{
  "n_layer": 8,
  "d_model": 96,
  "n_experts": 32,
  "experts_per_token": 1,
  "d_expert": 192,
  "d_shared_expert": 0,
  "activation": "cubed_relu",
  "moe_layers": [0, 1, 2, 3, 4, 5, 6, 7],
  "router_score": "sigmoid",
  "normalize_top_k": false,
  "routed_scale": 1.0,
  "balance_loss": 0.00195,
  "balance_bias": true,
  "router_bias": true,
  "scale_expert_input": true,
  "init_std_router": 0.019,
  "lr_router": 0.00169,
  "vocab_size": 8192,
  "norm": "rmsnorm",
  "norm_eps": 1e-06,
  "tie_embeddings": true,
  "optimizer": "soap_variant",
  "lr": 0.00703,
  "beta1": 0.95,
  "beta2": 0.99,
  "batch_tokens": [32768, 65536, 131072],
  "seq_len": 384,
  "train_tokens": 387200000,
  "steps": 5053,
  "dataset": "wikipedia_en"
}
Below are experts of layer 4 (counted from 0) of a mixture-of-experts language model. Rows are named router (the router's row for the expert), up (a neuron's input weights, with its number), down (a neuron's output weights, with its number) and show model dimensions 0-95. Each number is 128 + 24 x the weight over its row's rms, rounded and kept within 0 to 255. Numbers have three digits each.
After each expert's rows: "comes after" lists some tokens at least twice as common just before its tokens as in all text; "gets" lists some tokens that make up at least twice as much of what it gets as of all text. This comes from a sample of Wikipedia text that the model never trained on. Tokens count by the router's weight.

# expert 15
router:140148107130154138156108156116144125156126098102145144131107124108160132139096109136141126141121127117123164145171138133119094169150126110099143125115146112137113133102126140122113096134083087134149102171177164119103161197151150112096145081081116150122121087133092142146109123191130122129
up0:113155130130179085139082092128124143111127120132156114105132114141138135113131164139169105143135134124112119120147125174125093095135145143123138134115102108145150146134139115133170163145111100150150129142089108140161120126136132136098193158114101145144169133171148083146123177129058114156
down0:124109102117177112145135150126175176097136101129140130093149108140116128133183110139150103099135105118143104143127144149109076116096162117115146163147123113151136070144085160129146129129159114116117137103112138104116098095146166130111120108082136130138110125198177127121140113125132108146
up1:133094107090134118125155145138117111135079121121117131145085154148121129130119080132142106154144160085122129142160132121123123140105143116140134125061089136088116175143151161118133143133135095119174128097148110108106144124092102140100114127154112087129088127159119118111073145160170090107
down1:103081123147079157147141129152077141105080159108128135122119127128142115121133133154101125095163126150153075109114124186120150161115155146129083118134146120133128114102112150097118096116119151150177135117150125134182094111115124097150113167152115118168153145096156112117123138130144094110
up2:169093139140155125143149106113128163119192149116146140143114177119139156085079124133154117108102113129153095155150127154128141116115069170119135100142146142167108128175101138117127185147142135102110119143131123142142146128113122161106132143115136185152116125106103111158153090132106119131
down2:156114138136116087162111103169105171119174166138093109113115116091108178067178079127162116099096104122141104135092097129156144142145122159131105097112140141102123137120117135136132131121170118105093125131143118143120104124139133109147121155125094125138094159137150111125107118084101155127
comes after: " |\n", "\n", ")\n", "0", " JPL", "%"
gets: " |\n", "|", "\n", ")\n", "-", "\""

# expert 16
router:148118150098204171133148084126120146161139104102141111157105155101122142160081139151114159156116152109134125121146085113146108146106132132137142171122121139121164169114130145096144131163121081110144132131146133126095139156100111119140158088127157124122121118093156139137103157186111136114
up0:135124110106136123102098181149132116110124122140144126107155137091072092138122105170152144128146138148120156155135156141141181129128139153157159147127149164110105160141115111122159109133161099153183149163111107144144074175114125114150118143116158140122139138155153161089106121164109111152
down0:148117084127127090094111145118115052084114136144137133107123106145097088176126148164131161132145118128089136154116148149144133108161099116115148164167145126114115092120164098147127126087173156111124133109091118162142080145129142124098139104118125142142129114142144132077146112138142109112
up1:116123116106105114149157105118127083100135118131157130115082135098104135143130150093106107133075134104119130131141135151146144144112162159129180104141124145105130103117108146133134120115133110151101144122141166137135144179136102164183171106152091129136197165130113091155143128089135168126
down1:190128149137124140150141135165140099163104130092150112137165151123120110140083146099157089130144148162072092124127125156111113120147139104136146144144117065129144147099143125143101154122123161080120140114131127090115101120131118174122110133141130103134096155143095153103131106076132165116
up2:131150067099114176138118103129090119130131127143152150148109105126124133136085130120130111130103149112148134087105088102147079156121122109131109100154157179129135118122101102116146130134175152183104134145075102139112159130109113151156083113117171168140139116101121136121143116144099104144
down2:124129105125174106102148122143146123123138102106167133126125108121145117141117137139114130098203125115181098157106105087151110104173134113144093081110130144157153151171136111123087129134129134138106125072100118148141124108167110099107169131142125134112127141135112144105117150088133114068
comes after: "\n", "1", "2", "3", "0", "6"
gets: ":", "–", ")", ";", "-", " /"

# expert 21
router:105131107113143177147122119122123083150150090121135114137127154158137155118128144115093112128080117120125142106179160137137130123106153154147132144182146094129127101123123098128092119155093107118120112142147154146125144203133143084148153109103131110135101088115142158132094107193128104131
up0:090082125133118143135147147129146118136092107109115131152124129100136160139112104164126112145126180113105127158108120132147117144100172085140157172151160117086140139130080138128128108122099097127128088130120149148171146133110098109099122105115122137128187116114102126159129148185066142125
down0:118180103163109097082114140167121109128151134144157103152131168117129140151155127134100112122091115090133126093142116134180138118159151124130126147111123112115081143145134123140087132161084125112077122101085153132129146116136128138117126118078120117100101111162149174118137111116120188100
up1:068140147114110091162115109128156143117109102176159149138165119135120143170182125123134125145146151123123118162124085153102099132145130132147109110111088115116129108106078124141151105121141120116098128134121129139157175111091136111148098104091139096129127083113115170127086151132155083147
down1:147135115171151178074125131120108103118172132115116132168096132097119147151137154119112142171158120107169114094130140120137115125113156118147175128135082168185136085129167157118146127127109125111091080119176123129103116126172119141126162141112097137133116133112142105128110120103108147121
up2:102118143087144173190123104109144154141126129168110118141107094084137090154133138112143112156136132064133152151158130107135136100126145111151120134128110125159141129115086135184120160133179122117172143133089137115120151143141148164131111149131120154160112145104138158071126143157133120122
down2:087062186143119110147116126120115113160129133123163146139137124158153112100097100090104132148130127152179097135165113122112133117147128113131085083094106085140140149141145143114131138133109113081093120157155114116102122113139150168166141112110106136113108146131178124163142109131090142117
comes after: ")", "0", "1", "%", "2", "3"
gets: " |", ";", " -", ");", "%;", " images"

# expert 25
router:103123145119143156126143108130159090115108111108136163149106106096147160109129150155102161134148129094099135142157139125118078149139127107101177147128128115109117118149092156132094106142113107130171091159162160123117130189129168131115151092135120147137112056132115165119119158129092121128
up0:126125154197159156142124100115122142143119101157128136153082078121076164139107101145149148113132093139132110156123131105147138174145082162148160074126131111148104121146111120123147136162131077115140134126126146112133104109128143112086131143137121133139155104084105174120093130108110149130
down0:114109156099127168129158138108177105085102149112138125145098135155128122114146164136133122136152148106088121105123122112115137122168155078124114102124122122127101129117141142115146139125111110139141153081086120169108115119140105127108108151174094157123092118199136128097153135158093076099
up1:100163154120168154150177173110117152151120141147146130147120102140132119133117121175144118166153084106128150103098122120114149146116109108112172137105176119139106112132145132108144167123125107165092107140131136132074081098115136145104135138135113136123115154134110139099063099152142115172
down1:088096184134121141141125148145136132106082139141114143104151127119127168060145155124125125138151125094145094143149098135175178117105136146132109123147099117134106103129119155114128130126150091142154160113125126149152111086146126133141149179138140125156102118137155158124198116118087096125
up2:103163150119138097157165148123143172125151138130153155134086148145123145117134152093151118171095117097087110169135112068097122124095145124159127155082140122103114149133134153128120147119165128147136085092116161147113083153114148133152072112143137125139121098142121126137085138155131110150
down2:128123104131159110110138168162107183169076110101129118141111118124161113125183146124125098130116101118120133122086146129122126111157146119129126152118112089137152073114118139173141115172132114168109136082075142106108145105133137102120129146117104125130141139132143144070108082154131136093
comes after: "\n", ".\n\n", "\n\n", " |\n\n", ".\n", ")\n"
gets: ".\n\n", "-", "\n\n", "\n", "==", "==\n"

# expert 12
router:125142134132150128170127144136112107184137125084128118106114083094164147123085122134058117133099131109120146093130106119129124127126152124111168179148146117130157142100107144123114108175111124143152099142129141120127176120154167133132116146094149152132172124109074150153082140160123125127
up0:092125159140105123139088126135140129124131161167105086148161117108159125106145135184085110084114144152103155125117097137094138123156129132129094094174110115107137121116160147128120136177121098143163118166135081155131103128130123182128086117120125151111093114150122107128090157110113121155
down0:156097129131150100081130117145122151128082183135125127111147092167127106116126092088085168110106112119133124127087134119107112105125131145104145127140141157135105111144129165162120148151119112144093139084136122149133132171130148102128143183135116131134106181114179123073161126153107133141
up1:142143137141125111118097129139129142091128188076096143156137178133128094127118098116145094084133133127145134151145125085103156151109133122155162161129165142081176144105124164152162091167146106111126132142131128134107137132159137107097114075115153117129165139110116106089142102124126149142
down1:140171114109134108115130110136150145076157153125136118142093101101108106099132152129120159107100141136115160124095138127106128122101131114127130086128107114138114146145134167120091146069092063176153166129149135149139096136104108112134114143165119124146122127163117151170114130083186129114
up2:151179124094125106139125103113135069094118147143130146141157109142134098140094110095138113152098132153145119093101106145123130138121167139146145123164156140096081105090099129171123154187162158125140112159124126158131132129138123097150106137136118177107148137076131096149103128107139103107
down2:134144143108108126163139145142147137135117065120111091147118143138097139153144194150152085143139104159143140108098113116090151086180123120123131145123172150196128169101142110153134108121125161116166125143099097124170092132121107128120130158125118141112150132129126122120164118130146096098
comes after: " ", " (", " in", "–", "201", "In"
gets: "201", "200", " ", "202", "199", "198"

# expert 13
router:097115131145128127175116117119137122169137094151143122123159137134141168144144145143118132144087180104127145145178105123149146142107126128146144100125129132116123145131099132114116063158115126140142118135152106150114165125116164093112156081126131155172155085131086170136068129151095161117
up0:097106148133099146094168125109138144129138093147111113114129099091106099123130136165127132111092135092139119135170147150132117115159152129157113088138120113083163127124128133147131049132091131107148130156150100101124104135141134117169094129139147124191175149173119104140123146114115167129
down0:120134140173090129107123119115135149137132107079134144120122122102119059123142087120147148117117080085130102117121113143152119115149151142152094080082127067109123132129096141144178104115104167113105113103096131160113130115142146157153123143094116093082116116134157108136135124142127153151
up1:111117164147135116149122122165143149116107118106138114121118153125107120086156140122126135142185154125133117123131167152129123150155151184101168122105161103132101158147116097127136097099159143146163126141141108064101110114111126129136123097133111112140174104101086101067102100116097132097
down1:123116096169074143078123138108189097148126081125126131108144132119145144118144138132081136108119147170178140110160106139114089123128136104150123107158140135137131128142139119117149120164133122130121111106129148139135173083130127134101108142079176116118094135119155140084134110148122173081
up2:082133122146166151126107134160148093105130109130153136145108070142147128142115165166149079150130097125146136100135120134188131170149126117102087145081136133125132142142131134180103142131144128132136086152102148122109054109113122132117141125105120106089127122140134100146116161152143122167
down2:144120109137147108157063091115105152121130107155159120124118086155149128124124109155124132122105122176165159156103153119083138102102139144176131139114156119129125109076127125126142124127150088128138150132141132123082135188113133130136122095136102088090137111115085101138142116170121173145
comes after: " |", ":", " (", " MPC", " km", " ·"
gets: " S", " K", " H", " M", " T", "K"

# expert 10
router:097145157116181197123158124076161100140154105123165140126137134122133137092095149129076149147146125136105151156138137124126126131132142107087090146135130130140142136165129111107127129130100128140146130168121140150118138154142142118134119110074142151150106076122061164115132162132106102126
up0:110127176162120154158117132111146131105097126119092110167113146139130138124076138114089117121115143159104117082143149165110151119127161099115156144101146128100130132117092133119156153159134137123152137081096093130116151140160170127123070112139170154117132112086075146135127101110137107158
down0:118108132130149189131121135114114134134144121094155116117100123170132152129147105168126101168117103116088104087142086140163111105197118149159103126103165155142127123164079147140109123150150142106112127123149115134100156124168109104113131139122089124116116138127114134134190141137143162090
up1:117116151146162106138112137104130120118113132120164141178116156147133100145103091115124117132126132125149118132097123125096140144172136142121104171175060115100120120111167086132116130138139133193163110164146117127157102151145144133151148099117121122117105134134081134129099145090060151130
down1:122141137151125156106130128096127129140156149103092135139118104154097146076161138136094140092142137125104103118137142113141120096146161158144103119167116095141137119169161154135096155096179154120169130132136134158172109108134147191143140132137115099078149107126145155129155143140084119164
up2:136128133104157143140134109098120128122121075143101138137095087149079148153156127133111117157103095151133111147106153156133163186152118067113116102107115092140157100116132128160138139103127107165134136125131100145126130142139185139144157124130147117137157138098131120141074077160110165140
down2:116115110102154117084162150135088071124117114114104123174116109134122104165093129111116110116166091159104122135122135128149140163105128143102146128106113134130137092116140116134095140101095131100134148104121109137186132109126183128129103142118144096100057116127154171140133154115165098116
comes after: ",", "1", "0", "2", "3", "s"
gets: ".", " and", " which", ").", " but", "\"."

# expert 7
router:104127164095126152155129100101124097122129118130093129149108131142185196110113108088125135143119155156110122126171109140160122111123183124135113123154145143119169115101114153128133107174112127175119094141141158135095127143144156130144105123134132148145146107080096105176114140178137139114
up0:111112126114098112118109141114093112114133118142151151109112120140153154147089170126109107132133117110105111130170102158119145107109156149134107128109125123118178116104112163147098109143155171149119089093148180090101137161138109155151112118141098110138140108127147078163092169158129130193
down0:168142118163094101082119120105118089135111128182081127111112106110122142125134150133130128114119104113101155159103123126103084131142145130134142106123156163125137086089105154137146144101112097189133094132126123132111085118076074092144133111134146103110091166146122109116116126146131142159
up1:105054126132094097151150116116104124121127116151135087131119116111129101086138046113152116125118170153093142105167143120157100160101141121139149169126118117105147135144081116123126162144133107122146108134172128126153136117071133140140161113103148125154104160108137169114137133133139128131
down1:160181135162156143112140143112163131159101120079143154141150138142157124134119158172158142138166146152163124137077152116115151079158131117093132125111143114125132133145095095113156081124145103099114134125131064157143143125159107102142147123130125133132139115133132164123189145159122124151
up2:128108121139131092128131149165093129095160111113176133133080127153148156134106138107112097136114126153103099122121110124089166138165156108155127134065120128073131121096141099095095102135129119144094121109125152102153124115153146161108181125096121126120107119165124161167105103156134150149
down2:138084126087128114142079128121117136102115143145119161128127132116155162160094121131074135120127129129127158109088114137124064104140130105156122141124165181120141145129133079096118123101094108158113195143095152145100118111132126104153148119151126099109119109117098141144122146123186147143
comes after: " |", "-", ",", " by", ":", "."
gets: " L", " D", " Al", " G", " J", " M"